Experts of a small language model: 14 layers, 16 experts in each of 7 layers.
Below are experts of layer 2 (counted from 0) of a mixture-of-experts language model. Rows are named router (the router's row for the expert), gate (a neuron's input weights, with its number), up (a neuron's input weights, with its number) and show model dimensions 0-63. Each number is 500 + 25 x the weight over its row's rms, rounded and kept within 0 to 999. Numbers have three digits each.
Before each expert's rows: a language model's description of what the expert responds to; "comes after" lists some tokens at least twice as common just before its tokens as in all text. This comes from a sample of Wikipedia text that the model never trained on. Tokens count by the router's weight.

# expert 11
It responds to: Inner digits of four-digit years, especially the third digit after 20 or 19, as in 2006, 2010, 1942, in dates and career spans.
comes after: "0", "9", "2", "–", "1", "in"
router:488523504503535489520519496471488466538502476503496495497556494507495484491459522533477482506525487499519532494463473518514521524499462554473507517518486486457485514501481531462470500495473486
gate0:537509492497505484482482485481509509504506540532511497496463514523484471513503469487473491519492512482463480496458501491493454539496498527470482466463530549525498493527503468516491529508554513
up0:490486539477476505469475510445521508530511573464514489541507506522516517511468459513474488492497501445475484486508510462550480496518475492508493452473597493469522512495510500553486512508527509
gate1:500517510500467503468511455484505476498531464498524532525507496437450473557469508469508499522535504521508547575509481500501472517510515478439472512480521501507528491509493504502505498483536484
up1:497527509461508512491515493481488540480557456488489528515501505462455504560500500490502504518501517495525495558526471492451501522499525490467478517499531519503522460512479481482502476457546503
gate2:509492494530506538484516464504540541525528532485467486506523489514484483468526484516547520477511537498525465485501509475544499495547508493523458455484483474515459515490540508488472480538537539
up2:492464516511501518493521520495540531484565515481466496512502502508472507456537490521551506463506493514528492504515487458520486486525522527508495477472476467543457511480510496499465460524533541
gate3:530517507507510482545511512510527516491546559513465527473484520491520503482518564507538497519522526491535541524510478490534470524499511519489515513532511484506490482489506484460471526507492471
up3:551501514505492484537491523510505513511535534527502519485490492497487512485512554531531515520569530478557526514523456483482473522509502520541536504531521508501506504484493480491481510498479474
gate4:499489531452534479556467490496435501488539548541487527476525513518506512517548504519478531509495502525466484499508464518504495520482512516498517490496518501449547494518484458493481522482499487
up4:484517535450535477531472503483466532506512529550497494472580496547460523496529496499458514460486523524458489488495493457510505504473508499512517521497486495479508512514488445452492501485521496
gate5:481473518503473486508510514474528527499488516501493522488503555471534543529459456473469493484476517501471506497463501512491504471512524483479504529504555566501503504523521484482500472528491476
up5:486487520468481503474461516489502485477469544501536539482523544455547552521469460516458539498500487512490551518468470513474510461508494500479498513485554523487531492485493492503522464498511458

# expert 1
It responds to: Periods, closing parentheses and quotes, apostrophes and wiki heading markers like == or ===, e.g. "1992.", "==Geography==".
comes after: ".", "s", " =", " also", "History", " life"
router:506517476520522469533534489494471487508522472510474476547532522539513487474496518540504495534489506510545514481530467451528497460532492517474478536522467501494462538476496521471481462460475468
gate0:517508510494478477487459493462524485502551554511517504524507533518495486476509497503511501497553484506455493472436498505509473500490509461499518499471493481540505501482486510531525495527489507
up0:491436490466474507484480495501532455518522550469552498509511529529484531507521493536466512518540495483459507469467488467511490498484534451523511474461537488506566507487481503542522505498528510
gate1:495495541492477495456539490497455458451489482497508478487480461494471474535480485487522486527506519509498587469512470480518471486506500490463450562494464517491516496528480498483472507513541512
up1:475479526506491494480529481478466499424479494508454481488491503494464500524525490497533495529489482474539533484537481507502482528477532483519523525462507540473520493526500484514516541507518530
gate2:527434472510498492474531479496545519515502517468464492516522417494515529473525520535516525509545519493507516504494525498486511511501498479516481477517492498483474558540518512503512499488495495
up2:510436501529470495479535523501525539487518482480445463518474463521481522458513517530521481496535497512493523507501497471505510505493505482530488464501485506507467542522501483522465522507489500
gate3:512526524480487461540556522477522487459488547473489534494453542499486469528488539523524512516514533470489496477466522483512521515518513540482516537524493480511466493481502442445507494523500493
up3:527498493494476486515510488492480497514516563471478537495476494517485508487517558503538502483518547453505486465465502495516515504511493527507526569496490503550472516475506456459489522487506500
gate4:527501544481513452553517524494514512530530528542547505509482519527479530492536503514465498495520464541476514471483477532496475474501512497550523512499507511503502474503540444458451469501510487
up4:530506544488490549549477516496503497526498517573435493505522507537494519504496517526523505498435509532511500468496468515506494471483531514517528503480514517462515508490514459499498492493497461
gate5:459508502546502482497529531470486531486469480492486523480512520461519494521502476485450513509452500544473515509478503524503481483482497499487463489469555472504488512491550482526527505527485497
up5:478519533506504490502495503482503526466466511515477477455523504488522539560497477516451521491464474528503563541496473537484482498495505526500481500499562466491508512476539458522568488534501515

# expert 5
It responds to: Single digits inside numbers, especially the seconds in latitude/longitude coordinates like 41°02′17″N, plus digits in sports tables and scores.
comes after: "1", "2", "3", "4", "5", "8"
router:543526480532488474528527489491501496526529468478502485507536526523528494474459516523504469523522467524534519463496487470520497491507469523477485526519469504478489531471479534475483471473483468
gate0:521494510492484496489491513466540480532476565508494527533492500477478519527545513501498502499472506509427485487493490503500505526495466497502487475491529512502478508524531479472517521511523510
up0:486448547445487478500504517441514484505490512432541504540498559490493549520499517547476514521512487479476510541495479471519467493453485438517496514442531496507499519495493496517523507477525502
gate1:526458520523505498460525491467467486464529505572515528474476472479494478502509486517510539526448495493488523466507541511490489510483524492468479520477523487458499488519556493507487505492500494
up1:526478522492551467497512522499477522490497522551489509499487461504522516540506494519500518502407491507499497476509548497482491478499544481497490510492501525492510476523512492481523512511488495
gate2:535464531493543525497533445527514539496480473518470487476512493538523456506519513490535545457483478447486484441486511488490530530538505521492457474514498493533524504539501519489509537531529517
up2:508479536489537531476536483466497502468532477510479475458466503535425509510507506503572510440509485507504490498488468494466517542511474511505488491474509496568466505486513469499507513508508500
gate3:552500511496480428546514521501533548453512555480493512507441507510493464511470501473488557510506492432493504465510516514529528524514518474486513525518496479495452498487467485466495508513476484
up3:491537479514518512507502480529492501544492522491516500522496510517505450489472544472527539540521507486483492545502453471496522511495482456498494518540510528504480513519457480454493507498497486
gate4:496529484448508492532463510494500501555506522518489487499544509514510533537516497525502507477490510488471491469518490521542501517505496482530486496490533529455534487492507476479512489479489493
up4:499500509478498497521497490494433502525516516496507472495518472476459526495523508501528501500453507509500471491472478506519486496465497497517525511491540513514485502532507458480500483497500485
gate5:491507498489445488547500472467501535493483508468476513522518515494524458546512488506519551489490501466508470504462522535503503501503543463493486511493498502488493535531491467530500488522484471
up5:514501481464493504517461493500509500505473506480474515543508525551554488513519513505531513482471514458521513503460516468509513488473549478528480492474494473470524539518483470515550471473467476